Experts of a small language model: 192 squared ReLU neurons an expert.
Below are experts of layer 2 (counted from 0) of a mixture-of-experts language model. Rows are named router (the router's row for the expert), up (a neuron's input weights, with its number) and show model dimensions 128-255. Each number is 50 + 15 x the weight over its row's rms, rounded and kept within 0 to 99.
After each expert's rows: "gets" lists some tokens that make up at least twice as much of what it gets as of all text; "mostly gets" lists some tokens that are sent to it at least half of the time. This comes from a sample of Wikipedia text that the model never trained on. Tokens count by the router's weight.

# expert 2
router:38 35 56 38 34 49 52 34 53 51 19 14 70 27 14 64 34 47 59 38 20 45 46 25 57 32 70 50 34 76 53 68 54 16 44 50 66 56 68 35 50 19 49 28 39 45 44 46 31 37 37 57 71 54 64 56 47 36 64 33 67 50 64 51 64 57 17 37 36 49 47 49 75 67 58 34 70 47 59 75 40 62 16 63 36 38 49 33 77 37 64 52 57 35 41 53 49 56 48 35 40 27 31 39 68 53 71 26 35 23 37 48 47 52 60 65 54 42 57 45 62 41 66 57 38 34 29 14
up8:45 48 58 35 41 73 49 61 36 45 27 35 28 68 31 78 42 64 52 61 57 60 38 43 83 70 54 71 60 70 41 39 33 41 28 50 46 35 18 53 54 43 67 58 43 55 51 37 30 27 44 69 44 74 38 49 27 69 46 49 63 12 12 33 34 38 43 67 46 47 42 61 38 58 43 30 31 67 72 54 53 41 41 61 37 62 51 52 61 67 64 74 51 50 36 47 23 60 88 21 63 42 52 63 69 28 79 39 43 50 39 41 50 65 60 48 66 33 42 45 44 45 38 81 40 60 35 56
up9:66 55 62 42 41 46 60 38 23 81 43 58 41 70 09 36 29 58 51 56 49 52 46 70 45 80 50 52 99 33 69 54 30 70 52 42 56 40 73 37 73 53 58 36 67 47 36 70 32 57 57 57 56 16 48 35 48 66 70 40 58 59 27 61 61 52 41 81 39 46 39 50 03 49 68 75 44 41 52 51 29 68 60 46 61 46 36 46 54 87 42 43 59 69 42 62 36 49 27 52 56 43 35 41 63 85 48 36 69 48 64 47 63 30 44 37 53 31 47 51 62 58 71 45 31 43 33 50
up10:55 31 66 51 49 53 39 56 32 63 42 71 29 50 35 57 51 44 45 27 32 21 86 20 74 43 27 46 36 60 60 50 50 64 33 37 25 15 23 62 47 26 26 60 56 35 37 50 51 59 91 67 47 63 55 71 66 66 50 38 73 56 35 32 40 54 51 47 68 55 37 41 36 31 48 48 38 78 99 16 60 54 39 59 57 39 44 54 55 45 47 57 32 29 48 39 51 51 82 55 78 48 58 48 55 44 69 36 53 47 30 43 33 28 59 55 55 49 48 42 56 54 53 69 69 27 42 59
up11:20 67 63 53 43 32 28 58 61 59 50 10 46 44 32 35 40 65 60 34 40 57 74 42 36 42 31 49 58 79 48 45 55 35 83 48 38 79 55 47 35 27 19 36 68 45 51 63 33 57 09 55 65 48 35 43 38 73 61 61 51 34 61 47 53 50 46 42 21 00 50 39 53 76 40 43 42 60 33 43 50 46 62 51 47 60 48 36 57 64 59 47 39 54 82 73 20 40 23 60 45 33 41 41 49 30 31 37 72 35 35 53 36 60 60 49 41 26 47 50 58 48 55 58 49 22 43 55
up12:55 37 56 37 56 38 35 10 64 52 53 52 68 33 00 56 40 56 46 31 40 58 60 63 74 42 79 84 51 46 61 47 43 14 13 78 43 56 66 33 37 42 64 26 75 46 64 62 68 40 40 31 58 73 62 50 69 37 68 37 38 57 44 50 48 28 39 55 29 54 67 51 21 70 48 25 40 39 47 67 54 58 41 44 55 56 40 29 73 46 39 65 40 52 66 46 21 50 45 46 54 41 61 68 30 68 32 67 55 60 46 79 69 44 50 33 68 48 74 50 50 51 72 57 31 44 58 61
up13:25 23 60 60 45 32 45 64 45 33 45 71 35 56 36 57 52 63 81 43 52 46 54 46 46 67 53 52 59 77 37 66 40 26 51 36 40 76 63 54 99 40 39 36 62 36 52 57 37 43 48 31 33 58 42 53 36 30 49 22 36 43 46 79 43 48 63 38 34 60 42 56 51 57 56 39 28 55 48 56 41 55 49 59 50 59 36 51 33 45 50 46 31 51 50 63 56 25 34 58 41 62 41 60 55 35 39 36 64 48 21 62 48 18 44 51 73 58 43 55 68 62 70 34 52 44 40 48
up14:72 23 39 42 46 66 37 38 35 74 63 27 38 56 55 57 25 53 44 51 54 58 56 51 66 63 71 49 62 62 48 54 57 40 67 28 18 30 66 69 43 42 37 65 50 44 44 76 46 65 94 58 83 72 33 49 79 51 49 28 81 50 42 53 78 73 80 33 45 47 54 44 64 99 64 50 60 58 43 65 54 44 52 60 47 63 52 09 45 50 32 49 54 43 59 48 55 34 74 58 67 48 40 51 29 47 59 56 28 51 53 46 53 37 33 70 48 51 80 59 34 27 46 30 45 47 50 32
up15:29 53 65 62 25 39 50 35 50 19 34 60 64 66 38 45 43 53 70 40 58 43 47 43 62 50 54 57 47 45 36 49 56 71 72 25 57 28 43 33 55 33 51 00 49 36 65 44 49 57 55 54 64 43 70 60 27 74 42 42 62 46 26 40 44 22 32 59 61 67 83 56 35 49 51 33 75 91 84 67 35 63 63 30 50 58 40 52 53 23 48 58 30 62 56 63 43 66 40 71 44 42 49 46 32 44 47 23 31 48 57 40 41 55 30 41 58 51 56 26 31 49 43 71 26 15 39 30
gets: ",", " |", " De", " Le", " co", "g"
mostly gets: " Le", " De", " Comp", " first", "born", " South"

# expert 3
router:63 35 63 56 89 63 47 49 42 86 58 61 54 43 20 87 44 34 40 53 82 67 51 56 58 61 35 67 48 60 56 47 36 53 50 58 47 49 61 73 59 70 57 29 61 39 60 53 45 64 60 52 73 63 50 46 30 78 37 42 47 31 74 56 46 61 71 45 31 71 71 62 64 70 62 04 59 30 57 48 43 63 52 70 77 64 52 45 58 44 64 65 46 40 49 54 47 40 62 61 39 49 61 67 47 38 36 66 21 41 63 40 43 36 50 55 86 69 58 18 73 43 49 65 48 34 65 45
up0:30 49 60 49 17 66 57 29 31 51 39 58 49 61 49 27 12 29 50 56 66 68 59 55 53 48 40 54 99 47 39 62 52 35 43 44 60 48 38 54 64 43 26 23 44 23 70 69 48 78 59 62 64 61 53 34 58 40 59 59 53 45 46 64 46 81 61 62 51 25 83 65 23 54 40 21 36 56 59 62 81 58 60 64 35 39 31 32 52 52 30 61 69 16 73 61 76 51 59 46 58 66 42 48 67 56 27 19 31 42 39 36 13 52 42 49 44 81 42 54 60 50 34 37 30 61 62 43
up1:55 47 91 39 68 78 41 47 44 54 63 54 46 82 34 83 58 47 84 53 55 50 69 24 67 25 78 80 41 54 71 91 19 35 49 67 31 36 53 31 43 64 35 32 56 39 47 52 49 52 38 50 50 50 44 47 40 47 12 42 39 63 54 67 42 10 40 66 44 45 32 72 33 38 73 21 55 36 43 43 48 40 27 72 30 57 51 56 66 74 44 62 85 48 65 79 45 23 37 37 36 33 30 68 40 57 45 62 48 18 41 57 63 56 62 53 29 55 57 67 58 66 53 47 40 33 30 14
up2:57 35 42 47 75 60 53 50 38 54 31 38 59 67 65 69 18 44 89 70 60 57 63 85 22 59 33 50 75 46 56 20 70 55 55 39 25 46 49 74 49 40 25 63 55 36 46 48 61 64 39 62 44 32 59 24 48 50 81 56 36 32 64 62 46 54 59 68 67 70 46 08 78 63 51 52 59 35 65 74 26 69 63 18 52 54 49 27 39 44 30 51 38 39 36 37 51 63 58 64 11 34 45 67 67 43 46 45 44 79 49 59 47 46 55 59 60 69 73 57 27 55 45 29 43 43 79 22
up3:28 46 54 34 71 83 70 72 67 49 48 61 63 51 52 96 60 40 41 55 82 30 54 43 55 63 31 75 43 32 56 54 68 39 46 40 41 73 39 55 66 63 54 53 62 44 48 54 73 42 54 60 47 72 61 24 30 64 54 27 65 53 40 68 39 46 63 30 41 12 44 43 63 72 70 20 50 50 70 57 36 43 36 54 55 60 08 48 64 45 39 45 68 58 52 48 31 33 41 62 36 61 52 34 56 42 64 44 34 55 66 44 52 56 35 56 54 47 69 28 18 54 45 76 38 21 45 52
up4:45 48 76 65 51 53 57 35 67 39 62 28 52 80 39 36 52 42 31 11 41 54 67 66 41 26 32 73 62 77 23 58 35 16 68 51 49 36 60 67 63 58 54 47 27 20 46 61 38 61 72 58 57 64 52 62 55 62 68 24 52 34 54 65 34 45 25 60 98 46 52 68 59 73 31 25 65 44 44 54 68 78 56 57 55 67 36 33 55 54 68 35 43 29 80 60 59 58 51 70 26 70 54 63 61 39 72 35 57 44 60 50 52 46 66 40 56 56 68 48 40 25 51 59 66 47 70 44
up5:19 39 65 53 43 44 40 75 49 66 45 33 81 54 31 53 56 39 62 66 66 38 63 47 26 74 26 64 58 70 49 42 69 56 58 48 33 11 62 59 59 65 79 38 53 47 51 28 55 53 44 54 65 59 35 47 82 64 50 31 57 60 50 45 32 42 30 43 30 47 50 39 40 55 51 28 73 56 28 64 63 58 29 49 61 73 44 45 58 50 55 75 50 52 55 48 38 48 44 57 48 64 52 52 47 60 49 49 25 51 19 11 35 29 54 50 38 77 66 37 55 26 49 47 13 38 48 50
up6:55 29 77 53 46 49 53 49 28 29 34 26 58 31 46 31 52 57 52 36 19 54 62 65 52 25 70 66 58 33 49 43 78 45 57 62 58 35 58 52 41 56 52 38 41 40 61 27 40 32 49 42 22 54 92 67 48 30 67 29 71 57 37 72 14 46 65 57 45 36 36 61 63 56 41 44 47 49 66 78 60 27 29 53 52 61 39 50 43 54 32 63 70 44 48 60 55 65 59 43 49 53 18 24 62 71 39 37 43 65 54 53 41 46 66 61 24 35 42 78 63 56 74 57 52 46 52 31
up7:41 18 49 86 68 64 65 55 30 29 35 44 40 38 65 54 42 62 55 58 42 49 55 63 44 54 60 55 63 81 38 79 55 58 86 61 54 30 54 59 30 70 44 56 68 59 66 56 39 59 28 33 58 40 35 35 63 73 46 48 41 23 49 54 82 35 63 54 47 59 51 38 30 53 41 33 56 41 67 52 39 53 69 48 44 46 46 47 62 40 44 49 54 60 40 18 44 62 29 40 63 66 43 67 63 26 27 57 32 83 64 71 46 48 74 54 74 60 25 55 33 40 46 22 58 60 58 53
gets: "k", " (", " He", ")", "ity", "ian"
mostly gets: " Bar", " Bo", " April", " Roman", " Force", " 2014"

# expert 9
router:48 37 47 62 46 50 74 55 63 29 57 15 49 36 38 33 53 53 53 68 46 21 48 24 28 43 63 14 50 54 57 49 81 57 60 45 47 44 51 37 49 44 32 44 56 34 37 25 57 45 55 62 26 30 60 40 34 34 51 69 32 56 38 64 32 62 34 75 57 63 53 48 28 67 48 71 41 66 73 55 80 60 59 40 41 44 36 59 38 47 28 30 29 48 56 72 39 22 57 38 51 46 61 53 60 45 26 19 66 44 09 72 60 34 54 53 54 52 38 46 43 48 44 32 40 36 41 26
up8:46 42 64 51 47 70 51 65 42 56 48 18 58 83 54 35 58 33 59 52 41 63 29 69 40 37 47 65 72 56 63 28 79 45 38 51 33 51 65 55 49 35 77 61 64 50 58 40 44 43 49 61 61 55 67 39 58 51 42 68 38 55 65 70 55 19 32 48 79 38 55 39 51 25 52 44 36 37 73 52 67 53 28 32 58 57 69 66 74 59 51 74 57 58 62 38 48 45 47 28 51 69 51 52 65 57 32 62 72 23 41 51 57 61 61 53 44 47 34 68 47 43 49 40 34 51 11 73
up9:60 22 50 57 30 61 25 58 45 38 38 60 37 30 38 69 45 60 62 56 28 30 62 41 45 45 46 58 20 56 46 45 65 39 11 69 19 28 52 67 81 52 51 59 64 37 46 45 42 77 53 62 44 35 57 43 50 47 39 19 46 56 66 77 38 61 49 31 34 54 82 40 51 37 51 55 49 47 41 40 42 44 48 51 50 73 70 49 50 41 48 35 22 26 61 13 30 64 39 55 09 32 36 51 45 40 67 56 58 23 29 60 81 83 54 51 79 51 57 39 41 59 46 52 42 41 53 37
up10:59 39 43 53 53 41 56 57 64 35 40 66 37 60 41 57 33 39 72 54 42 53 45 40 27 58 45 73 15 54 27 49 56 47 24 67 54 28 34 47 74 60 70 39 19 43 64 73 36 40 65 55 56 66 47 44 44 39 39 55 49 31 49 58 27 72 65 40 55 26 63 37 20 38 55 66 60 84 47 48 73 64 56 59 51 50 43 46 26 66 52 72 80 59 69 43 41 42 70 56 62 61 60 39 61 56 71 57 57 60 57 60 40 45 45 53 62 54 45 24 67 45 51 70 44 46 48 35
up11:65 46 48 33 46 72 63 43 53 28 53 25 37 74 21 64 61 42 53 60 64 25 52 21 36 44 53 64 54 17 46 58 63 30 24 72 45 50 48 60 69 63 54 43 23 38 36 39 54 65 55 34 51 48 57 45 70 47 58 67 48 62 20 55 38 43 47 63 64 33 77 32 36 34 49 63 34 50 65 62 48 49 43 45 65 43 42 29 48 52 23 77 55 40 58 52 60 69 66 41 62 51 35 66 78 60 78 52 44 50 41 38 42 64 62 53 69 79 56 60 44 31 37 62 63 32 56 62
up12:74 42 28 76 52 41 67 61 57 54 28 46 43 51 54 42 42 54 59 55 44 64 38 48 36 34 56 44 51 46 47 52 58 49 43 50 47 29 51 39 80 43 66 42 28 61 32 54 39 69 79 63 64 60 62 55 80 65 24 50 73 20 32 57 86 55 69 28 57 06 24 37 58 36 56 57 60 63 61 37 39 63 29 54 41 41 54 50 64 32 41 51 27 57 34 41 27 52 35 50 70 60 35 43 34 50 55 28 26 49 66 62 63 64 61 72 45 52 35 51 50 36 57 43 62 26 37 34
up13:41 68 65 45 45 28 55 54 41 49 16 70 18 80 61 55 33 37 69 39 69 33 33 31 23 58 52 68 45 59 52 48 31 18 75 49 70 43 34 41 64 70 53 60 41 50 57 59 65 49 60 54 46 64 37 69 59 44 56 49 58 59 33 46 55 43 26 40 56 29 62 70 33 55 35 49 29 78 74 61 32 57 45 63 56 30 55 46 71 81 52 54 42 25 45 62 64 50 25 59 50 85 31 73 59 43 60 42 23 47 44 35 59 66 69 33 55 55 47 36 62 44 55 31 53 43 58 50
up14:09 65 30 30 44 59 59 66 56 48 58 55 23 40 46 84 52 76 64 86 52 54 56 68 50 48 37 41 53 55 70 42 49 37 37 27 27 51 29 60 45 57 42 16 39 52 38 55 36 31 64 55 58 47 40 61 55 50 74 40 26 52 52 51 70 62 43 40 48 42 38 66 62 45 58 44 47 55 45 50 22 39 65 38 52 67 66 54 58 30 29 37 40 20 66 66 62 60 60 39 34 34 68 43 62 70 66 59 48 40 47 37 66 37 41 34 66 50 52 44 54 44 34 63 50 54 44 61
up15:18 39 33 52 64 71 57 76 30 39 74 38 87 43 50 36 33 59 48 55 53 50 70 22 48 63 47 69 74 50 37 61 68 54 81 42 48 64 39 50 48 66 46 72 55 00 58 90 25 35 65 62 58 36 57 32 58 55 46 39 42 46 37 39 60 61 64 74 64 49 50 56 39 32 46 47 35 52 47 49 87 56 40 43 31 19 51 33 57 40 45 66 63 52 44 43 49 71 50 41 52 55 54 47 56 52 43 53 37 36 37 49 61 37 38 50 61 63 46 63 21 34 58 40 41 45 57 55
gets: "y", "an", "ed", "in", "ic", "n"
mostly gets: " well", " Court", " other", "ute", " student", "ible"

# expert 10
router:31 21 49 52 40 47 38 47 53 36 49 47 23 44 47 58 47 76 45 30 45 40 59 63 53 48 68 86 72 40 46 33 15 51 59 64 63 36 37 60 32 35 53 46 62 35 60 56 42 48 23 30 69 41 49 53 47 53 39 38 50 37 36 45 45 41 28 60 57 40 39 48 56 36 31 12 41 50 45 60 44 75 33 79 45 33 14 25 66 58 61 62 40 80 52 60 46 42 36 41 30 59 32 46 34 69 52 36 61 58 43 45 63 54 80 52 28 41 37 77 55 22 57 45 57 12 44 31
up0:41 39 56 37 65 49 42 65 48 45 67 42 33 58 63 51 51 53 58 81 25 54 36 41 39 55 71 37 47 44 43 52 99 36 73 38 44 34 59 51 41 48 39 45 67 40 41 56 44 50 75 53 66 49 15 54 57 70 44 48 46 42 57 68 64 38 39 48 46 64 52 34 38 46 33 76 63 57 26 54 51 42 29 33 66 77 29 22 48 44 48 64 43 20 52 73 32 37 53 63 51 48 44 30 44 49 46 48 53 44 25 86 51 37 58 71 62 51 74 46 18 70 59 56 60 29 52 52
up1:31 48 84 65 92 58 52 69 31 52 73 22 39 55 60 56 51 27 42 68 67 55 36 40 55 37 63 38 41 42 51 67 54 73 39 40 55 61 61 60 52 69 40 17 73 45 71 65 18 57 54 47 36 75 69 60 64 37 50 70 54 76 40 57 30 77 63 58 66 49 45 41 44 53 63 54 52 44 49 70 52 46 75 60 44 65 23 41 52 62 84 53 56 56 58 60 58 46 39 34 41 26 52 41 51 74 52 48 43 41 56 42 78 40 49 55 58 54 26 39 54 15 68 55 64 33 74 37
up2:71 15 61 32 55 72 43 42 50 20 72 24 53 42 57 68 35 38 54 61 67 53 42 74 63 69 52 65 61 54 82 49 32 56 46 53 42 68 48 50 74 58 43 52 58 40 38 20 56 26 37 57 60 39 34 27 57 54 44 56 58 52 14 32 43 27 37 55 30 34 41 37 45 81 40 50 48 53 63 53 52 65 32 53 43 30 68 31 54 50 22 36 66 56 39 58 34 71 36 46 48 15 56 65 52 34 39 34 25 46 62 74 47 51 64 21 47 48 37 61 62 34 69 65 56 28 27 62
up3:74 57 86 42 64 44 67 18 42 70 66 40 60 45 69 57 46 27 30 57 58 75 57 63 64 75 40 69 73 45 28 45 65 58 27 61 48 56 32 59 49 15 49 56 74 31 55 42 59 65 56 52 42 75 50 42 69 34 31 74 36 26 39 56 57 81 35 24 42 21 61 48 33 54 41 32 41 54 72 72 63 55 61 49 46 69 47 54 65 51 63 45 67 07 55 35 69 64 59 48 49 50 64 62 56 58 36 69 41 40 28 72 28 38 29 43 40 67 69 50 61 77 47 67 38 58 49 33
up4:54 35 34 63 60 58 52 49 36 27 74 45 38 62 46 70 53 36 43 62 46 51 60 40 48 43 63 25 77 58 44 76 76 73 37 50 29 19 58 35 46 66 38 66 66 49 41 73 69 63 51 63 40 57 52 50 51 15 19 23 18 37 74 34 45 55 64 46 49 52 36 47 49 53 40 38 31 73 82 55 41 52 61 57 43 48 44 49 42 56 54 56 89 62 74 38 25 57 86 87 46 51 82 52 49 54 30 46 57 37 51 44 31 58 39 38 46 55 81 46 54 64 64 48 37 20 39 32
up5:45 57 64 48 60 65 41 35 23 81 33 29 45 19 45 48 47 63 47 64 73 50 47 56 09 40 38 17 60 44 61 54 50 31 53 79 63 62 72 46 60 51 48 47 49 30 66 46 57 77 44 55 47 60 27 45 75 76 60 42 34 54 56 69 40 61 55 85 72 55 33 30 49 59 69 51 62 60 67 57 51 49 46 40 67 28 69 44 37 63 56 52 36 64 61 73 26 58 44 20 51 65 57 73 43 33 44 21 53 58 32 51 40 76 76 45 38 65 62 60 67 49 44 51 38 16 68 27
up6:49 46 52 59 48 75 49 70 58 54 55 14 40 46 57 68 55 61 69 40 38 41 41 47 53 69 47 56 11 90 40 72 44 28 39 17 49 65 44 77 42 48 54 31 48 36 38 46 42 69 53 51 59 32 67 17 70 53 27 46 65 42 50 62 34 47 58 48 75 33 44 18 58 69 75 30 77 58 73 47 52 47 37 53 31 44 16 54 64 37 57 48 53 45 61 50 29 88 54 53 35 69 48 40 25 57 37 29 23 77 21 53 47 49 42 41 48 32 43 60 33 63 51 42 39 35 43 53
up7:17 33 40 69 43 49 58 73 34 55 56 29 58 38 50 54 25 51 40 47 60 45 21 61 36 35 70 73 87 60 45 67 31 22 49 31 36 59 72 56 32 76 47 68 64 03 62 07 33 48 39 59 30 41 49 59 56 54 20 28 46 63 42 51 65 40 59 37 72 60 41 43 43 52 53 27 30 65 47 58 69 49 39 28 58 53 54 52 68 54 30 80 37 59 58 40 66 84 45 62 27 69 50 55 65 63 47 20 75 53 33 66 35 59 54 81 44 55 47 48 54 58 32 55 43 37 40 52
gets: " |", " F", " 19", " I", " P", " St"
mostly gets: " Jo", " Nor", " Har", " No", " Or", " Robert"

# expert 1
router:43 56 77 41 77 67 41 64 46 48 58 55 45 67 41 65 38 49 41 70 71 42 53 65 58 60 55 36 55 44 43 65 56 30 62 25 54 47 46 66 48 57 60 39 54 33 60 56 43 10 48 51 61 62 39 64 64 91 73 48 41 42 41 45 54 42 59 34 66 50 42 58 73 65 70 47 32 68 73 52 45 36 54 68 44 31 43 34 51 46 48 50 66 51 43 54 48 44 62 35 50 78 59 73 55 64 35 15 04 54 37 45 30 51 44 46 43 41 57 36 73 52 75 61 65 48 75 41
up0:38 29 57 52 51 61 91 51 20 48 72 57 55 56 53 56 59 51 39 56 64 37 41 79 84 44 44 59 69 38 57 66 51 28 71 68 44 62 52 60 72 54 26 59 71 41 55 59 42 56 33 37 52 62 35 43 55 38 48 79 44 67 72 61 67 56 45 60 68 44 40 37 61 66 69 35 64 49 48 55 68 51 42 38 48 16 61 50 44 61 47 64 46 50 69 44 63 45 34 29 34 54 71 41 81 31 48 45 43 55 56 44 43 24 59 44 32 27 47 52 41 57 28 13 34 42 63 44
up1:48 08 50 41 63 53 62 42 41 56 32 53 42 60 27 68 28 57 55 22 60 60 53 57 49 65 55 53 45 78 64 31 54 42 36 57 51 24 58 65 64 52 24 39 58 31 95 58 56 49 43 53 51 57 77 46 40 39 48 62 56 13 39 27 58 70 38 35 47 69 48 29 39 35 63 42 84 55 62 34 53 36 52 29 53 70 50 33 75 46 35 75 46 30 63 66 55 57 36 67 23 28 77 24 47 21 46 34 59 52 83 51 62 31 43 80 51 47 57 53 55 71 55 75 35 17 43 46
up2:42 37 34 43 54 22 88 23 48 41 80 62 64 61 38 40 44 54 34 76 56 50 46 50 44 39 56 35 43 66 49 67 34 50 62 56 60 61 61 69 55 71 49 28 68 48 62 42 26 66 38 46 41 63 23 63 65 75 43 55 77 55 81 64 79 76 31 54 76 45 61 52 48 53 53 40 53 58 52 23 50 56 61 46 50 74 33 40 53 54 42 19 49 41 48 67 59 75 48 62 55 29 79 55 78 53 37 43 32 39 54 56 27 52 27 19 46 57 46 41 66 58 70 25 62 52 72 34
up3:27 38 50 37 79 69 74 11 45 58 52 49 50 68 46 74 39 74 39 57 28 71 36 36 44 52 78 46 60 31 50 61 25 37 58 36 35 36 33 40 49 52 49 49 57 40 51 39 66 41 63 22 61 59 46 47 35 62 32 29 41 35 72 57 69 27 57 29 51 56 82 18 51 39 32 63 47 52 43 44 36 58 56 68 43 44 54 46 65 52 67 34 59 60 54 50 20 36 59 50 40 76 53 69 49 59 59 62 40 47 44 43 63 55 87 28 39 57 52 53 65 48 69 35 61 25 33 10
up4:25 28 59 49 63 38 53 24 28 67 55 55 42 34 56 39 42 26 47 89 51 59 53 53 32 63 62 41 51 25 54 35 63 68 33 37 43 44 58 83 45 35 59 41 43 62 41 28 44 83 30 73 54 39 73 33 44 62 52 55 61 39 65 73 35 69 30 51 64 52 60 40 37 48 64 67 51 33 27 44 60 47 64 67 30 48 28 56 37 45 57 63 51 72 58 62 43 50 48 41 65 45 42 46 35 62 73 66 28 70 68 32 41 31 49 81 50 42 86 42 17 58 36 17 44 35 69 44
up5:39 39 44 68 54 68 46 58 45 23 47 47 41 49 57 46 26 24 76 47 55 87 78 70 65 34 88 62 62 45 41 36 22 40 55 69 45 23 56 47 45 67 55 26 58 46 50 45 36 53 49 50 86 50 40 40 52 34 50 25 46 68 49 52 63 70 61 36 48 32 69 70 49 54 35 33 70 51 73 64 41 46 44 39 50 42 63 24 87 46 49 57 57 39 52 48 48 82 64 27 46 42 39 59 68 62 43 53 31 36 59 46 36 16 69 54 42 40 45 78 60 66 79 44 61 40 57 65
up6:47 30 46 59 56 26 52 12 40 68 35 31 79 45 77 64 44 74 33 40 71 43 44 43 30 51 59 23 44 41 79 26 61 58 66 39 34 44 49 48 58 60 43 64 60 46 72 49 67 41 39 63 62 57 65 22 62 71 56 58 41 85 53 44 65 35 78 68 69 51 42 49 50 45 35 41 57 54 33 88 57 18 44 61 54 59 29 26 44 40 50 35 46 58 64 78 60 40 54 53 33 53 25 43 51 50 58 30 52 66 54 42 45 52 62 40 35 53 37 48 22 45 62 14 44 31 54 09
up7:57 49 68 47 48 35 47 48 57 43 57 49 51 53 54 75 41 26 32 35 20 38 63 42 57 70 37 79 66 68 83 61 67 40 61 62 69 51 55 60 60 42 60 44 67 46 40 53 32 63 56 76 50 63 40 19 65 59 29 47 39 03 45 46 37 42 53 69 49 19 45 47 47 43 57 51 48 63 58 48 62 56 53 59 92 54 08 09 49 70 33 44 60 21 52 56 57 45 58 59 49 61 27 48 59 67 75 34 61 43 58 70 45 76 42 62 57 57 69 40 54 48 27 52 52 25 57 14
gets: " re", " 1", "2", "1", "4", " h"
mostly gets: " h", " mi", " bo", "0", " lo", " km"

# expert 8
router:40 47 29 45 40 57 68 35 64 51 62 50 44 62 55 42 46 48 35 63 39 45 67 51 67 52 63 75 84 49 63 33 57 25 23 39 31 46 53 42 40 30 29 49 44 58 52 55 37 40 70 47 49 64 68 22 55 67 58 34 33 17 26 67 45 60 52 38 53 28 52 71 43 48 80 45 63 60 63 51 25 39 52 41 69 55 45 34 84 37 43 20 77 25 70 53 55 75 63 74 32 84 39 47 59 48 63 61 34 71 46 47 23 50 48 49 42 55 40 69 51 43 74 70 42 43 13 35
up8:41 22 48 41 55 43 41 57 50 75 49 14 44 53 32 66 45 31 74 55 59 34 53 29 45 19 53 59 27 30 75 57 46 40 46 68 48 37 18 40 71 62 20 43 83 48 65 61 49 74 49 69 62 47 64 25 37 31 52 57 56 60 63 56 43 73 57 57 37 85 66 31 22 50 60 17 57 50 45 43 53 56 76 61 68 15 56 37 49 48 56 48 44 34 47 67 64 52 75 48 61 57 71 40 52 60 53 53 60 51 42 36 70 33 72 60 44 24 59 59 54 79 41 21 63 26 68 55
up9:42 53 53 62 63 35 42 19 61 65 68 72 30 58 58 29 51 51 54 80 77 59 46 47 56 58 39 74 63 29 76 37 44 39 56 51 46 33 49 50 52 52 36 34 56 13 47 86 54 33 51 62 32 55 50 29 85 63 46 52 37 30 23 27 41 38 38 60 29 48 47 50 41 54 25 46 66 62 57 49 62 47 52 52 68 55 27 51 51 90 49 56 61 41 41 87 59 68 47 53 53 53 51 56 65 69 58 34 50 34 47 52 74 67 58 53 35 36 67 70 53 22 39 43 36 58 35 52
up10:64 40 54 59 54 41 46 37 31 65 50 62 46 53 50 67 71 51 55 27 76 34 67 44 56 47 85 72 81 88 46 54 11 17 29 88 66 39 57 71 41 34 47 54 71 37 47 58 68 56 43 52 25 43 41 38 52 68 37 39 58 27 77 74 45 17 46 71 60 56 69 58 53 39 43 51 25 46 54 55 47 60 46 70 62 36 41 61 55 95 81 53 42 49 45 28 58 71 57 76 40 70 13 35 59 50 58 43 58 45 48 58 48 41 60 48 36 67 44 66 42 56 10 48 60 45 53 53
up11:29 49 58 63 41 83 44 38 54 33 34 23 55 76 59 57 20 51 33 29 33 40 20 60 58 63 34 74 80 54 52 32 48 32 50 80 53 32 53 74 40 75 33 50 59 57 49 31 47 56 42 55 65 29 59 23 50 40 44 41 60 35 18 77 65 33 60 56 80 41 53 43 61 55 60 67 38 43 77 67 53 54 52 61 36 37 73 30 58 54 35 34 57 36 39 48 50 43 69 34 43 42 40 50 50 67 68 58 30 39 58 43 31 46 70 42 83 51 59 72 35 31 70 37 78 53 66 65
up12:58 45 58 58 46 24 44 61 38 47 69 43 70 78 65 50 47 53 73 55 92 33 41 42 49 48 72 61 62 37 47 51 19 48 57 47 48 52 42 61 54 64 56 02 57 41 51 62 40 38 59 22 44 60 59 39 42 51 64 44 36 53 32 61 49 48 53 60 75 56 51 49 26 56 79 36 57 64 47 59 71 65 21 55 58 49 64 61 54 46 49 51 59 46 49 62 56 67 30 44 54 85 74 40 72 30 34 36 37 58 44 81 30 55 62 57 61 63 17 66 49 65 52 63 28 52 78 53
up13:27 16 58 47 57 62 73 59 37 41 23 62 53 47 50 34 30 30 67 29 37 74 47 37 78 65 31 31 54 45 40 67 59 44 46 46 87 50 41 59 54 44 35 60 49 56 76 48 08 15 73 47 61 48 46 46 46 44 69 35 65 72 27 29 37 23 54 37 70 37 39 48 54 40 45 51 36 38 40 39 23 64 33 42 34 30 31 38 74 44 56 54 46 64 56 68 38 69 39 53 60 53 43 37 43 51 33 21 20 55 64 45 52 47 63 40 43 63 22 54 33 45 59 59 63 50 53 66
up14:62 33 41 56 59 73 49 54 66 52 76 58 48 48 51 61 46 53 63 66 43 72 30 59 44 60 57 65 72 44 65 19 72 45 69 59 60 52 35 31 54 30 37 60 47 31 62 48 13 77 47 54 25 44 47 23 16 51 24 27 77 38 33 47 28 56 47 36 60 34 74 29 68 38 68 45 55 59 46 45 42 53 53 58 36 36 42 45 45 44 40 47 48 46 51 59 44 60 55 68 49 72 58 58 37 53 65 58 69 45 49 26 17 58 39 72 78 75 50 33 47 34 44 41 60 40 29 39
up15:69 46 50 54 25 40 67 53 38 41 51 28 54 47 52 46 52 57 43 36 44 54 64 50 59 36 81 41 52 58 58 60 49 42 62 54 44 29 70 46 62 60 58 49 57 37 71 71 49 87 42 38 42 86 50 41 77 41 48 52 70 58 54 60 56 57 27 37 52 52 90 53 60 37 62 55 40 59 44 44 55 24 37 54 60 25 69 27 76 49 57 38 65 32 42 57 44 47 61 41 49 60 44 28 14 47 65 43 54 57 35 73 54 31 91 43 42 71 56 63 32 23 70 43 71 30 46 51
gets: " the", " C", "age", "\n", " 0", " st"
mostly gets: " Mc", " film", " play", " village", " Dr", " 0"